Experts of a small language model: 1804M tokens.
Below are experts of layer 9 (counted from 0) of a mixture-of-experts language model. Rows are named router (the router's row for the expert), gate (a neuron's input weights, with its number), up (a neuron's input weights, with its number) and show model dimensions 256-383. Each number is 500 + 40 x the weight over its row's rms, rounded and kept within 0 to 999. Numbers have three digits each.
Before each expert's rows: a language model's description of what the expert responds to; "mostly gets" lists some tokens that are sent to it at least half of the time. This comes from a sample of Wikipedia text that the model never trained on.

# expert 16
It responds to: Modal verbs and infinitival to before be or have (can, would, may, to), plus adjectives in names like National, American, Public, Special.
mostly gets: " can", " would", " National", " To", " Air", " may"
router:476511467425481441504529443473561531474554502379542513479433550502514504573408531580444371529450502499476527471508451536450528458465505520410450509449462501422502526487571469448539481496467586467448503542444454502486577541494507538497526528487474506462507449536520509543448572468564497452474547521493573491456509469470599539495431464519419511546593441417520474414574559483516494535408
gate0:480489447443472483449506454479579551478532434562579467500498502500525521545510558530453461617462469430471547520509489497496505475474487513498534506519465511518445450493458512564450494436434506462481442526544538525501459539577432498537550477463431516517547501505575516462527454494454460488461559516486483497469483485446484493552451491466614414457503438521566441498524542408439478539461
up0:488444460599444460530476509547458528461471437561441528612560506547554489525519598612490477535502516515527436530444524544465455529484531532497446524491465489600547501505483497502514492444505489552516508506504518538425461480484448491472496482492450547532528445556559575505503463489435511532407481526536554436486561516456534543494495467528496465432484572543512536470478462472531510542509
gate1:565457504531435500501517434429455499472525466479435473535437497508527445415490540529534456504507510456468523408489471513503539468497499526476511449488493514471579461516560482478414422492558545489472534551523470516507549549454457515424488514427517477488515532501529522505538456456561524509428519443508393470473542491501536494476516556484481497485490508472459533492506465396497445573409
up1:567520529565520438483490499443480529461524484541522545507498449365480479427506533554463547455475506515411556397516532475524570481521509494506469458498513483537572509508492493523526484506549487450588497495483450455516518467496570548539464522500551487531485469527551540498522470529498537564479514495446494559544505477504578481480495585533529462530497432451526512451555457517450520492475
gate2:508520483472490460451488472439580512450439455495499392485501518500545503525467561497438476488410506457525464487502543528496474485533516536495538516546535560439482486511543518498439507505478513436417492537547429496631498527519508484482506461528468548476522543487587491468454573476554534519440568518501542543548484508523595459489471491576478459499471530546453538433466535456472556454546
up2:536498541462507497480475465421455513493531516490567558465556410470479408445479450547453536498468533494461546527455452520530491558454476547462502496487469431530532525473495484501497463530477537540534483478394523494463505486553454540495504460494529536481459590496447454488499494614488461527540476480524462467502530553453500456486460530441473514493497496443467570549491531553463458527489

# expert 0
It responds to: Pipe characters separating cells in wiki tables of sports rosters, results and discographies, usually between numbers or names, e.g. | 25 |.
mostly gets: "aged", " partic", " sch", "|", " |", " GBR"
router:449492530470524538515521605473487470487477525527438471479508561496506505465520441479525493455515492518473528532534476499461540497510483485503536593581447540514451530466512496503486556499523511520528544593528551484507507489468470498430518577455484449467511543416543555490480441452516508541483457502537514522561550498460462513494485535524442549525505440516534507480492433440504540534526
gate0:460488561477432480421564449483516489506469506540481467526513420503438459487489540494514492544480510515551476548545495429529497472483513536465535446509547545504427538507484463514491459502490473534544454535491519492530510489477341552579519473492455470516589496512541513510508500519528574488574495530464510531531533451429436507458533514503531542508490396567516548533489468527475451549552
up0:495541509462503568472475483572449501493514452482459529562522437494461491437505516441435510531479516468482538484519511512479484539531527447574503459574507490492542532474542487487540517547381462540497474595545534491480411490564649556459460470472528505465461486523520431448471500540455483455550458536505498539499459466473425453520569485487493499431394530513513424476516478534448427448566
gate1:499446518481545515515548437513527450483529507499533536457517564493491471489543496512493539536437553541488534513493471506511512517428461499534477551557508538490550518564502475529495525429503462499384478484506478484501511543490505459413452547516504524528454469495477521482503408517541550493468520511441517466446513498521522516485561522441435462483550500545525425524461418507453554505500
up1:500547487582399479464471496489465504502480528505453546483592497479501478505492519486501454487542437473523520584513543558537569455540530523454497413410547529493492494463466503508445513502423550473513443495516506485501543437538568491543542458415498505463487494477493509530450496534461510391504457475541502528516469550563512493550505469523545592495484426544570568544563583529565391471543
gate2:542433518426572503521488490429483498427467456506516523490381515499464554473506542493492467569506585494533552454432454420527495510492478483487494495425497533448510463539525519535498496500452469498500464540499504431518543530484522550484440497512475467567542471513453543483546393510513576509505522543513523507620534491604518472561533567457493491484400497511473483513463511477515435479466
up2:564471527429587524524502510439491498412485418510557461452458566490459520465407454479554562535524467468476601464425446487485530466402502476515522572478512502434457495527523540444493514508537532587480505572489532435487582576510488489452529477505459467512474541508483489485498459496443517455489564488520545501545483505556468483550480542421494552510470474504446529533473482536508486433525

# expert 45
It responds to: Word stems and endings before suffixes such as -ing, -ed, -ion, like ct, act, ort, ear (Appearances, governing, project).
mostly gets: "ct", "act", " Arch", " project", " author", " present"
router:521469557530476497439545514510431533524470498488521475505509483469516556512517527475469526549563498490490495490501508472534624476454474528562539505442400518468593461473580504492407484476433426511475484479425547503513535498489501480483496518613495487501448458489465494549515448469568571470515493478543475489551470457504518478411558460445472506453543448528487448569516422521494538472544
gate0:521434553570447468488512435573510489544522534447523475444535454528480566461594522453435533484507483473563518519574520460420464494476482510471539465475455540488514511498476498515461472453497520528440519469491463509524517432466533501437488560497521533492556558487474430544453504532411577559536483560406475479525523484465516465447524504401474479429414531489507459543520508511471466513410
up0:437530480477463518457564503505430428544455518457465535474460475555503455552542502531625459542524464479525535455543453548453492570513516468542504483503458512428518416490570477513485410474536516552505495546491469510488478471514543581468482520495538451504542478566458448490510527488485561442527485579549533405527492466423519491475547461498491558536487536492513551547553599486527537473473
gate1:545492593493479484365470502511420485503525506473498534537564444504424546516478495449528498492512527477510514536556508569512477553439482459478547464499483459410586532523562482547473472415464481546515495436436543487494508525454499442462538483473496516583496482492485481502458469518525519526545514523547534471514461492498580502493549456483481519435498518559508519541540553497451521499523
up1:457473538427417505475507565501430429472532493503528509512524530570428442543485486457511514480570548518492478476457509513478526475473472574493500525491495483457529521534467514469529423427533499476507522483495524461485477500528425531515462497512530458437507532458459459459484492488565568561490552555532578468560505444503519460506496531473456526454493511512503516436523475528486553520539
gate2:512577591509454454441494488458520438528538420473461518474518522539521508486545561481367570492435530536482526502490545471529507493439504485502454513488450507465560517519527506515432503453472474540473501463492516578516613581523536416506556516553489482490530477533485460476443563514453564555439550501472509437536482478547474452468514471422513503494459507518598482509438530484513553492507
up2:517532515479474487503485506485460492504487539549483404482450417570506519533470514469566447543509468552430511501559472484539437506470556484545513447530573451400429463484460594560535497445455490455503464514548484515454539494535482552555555520422482482497469493485490569487561513471436577462544498423502504512468545554461482519526483519469512576543503531513439598475463503549475515563474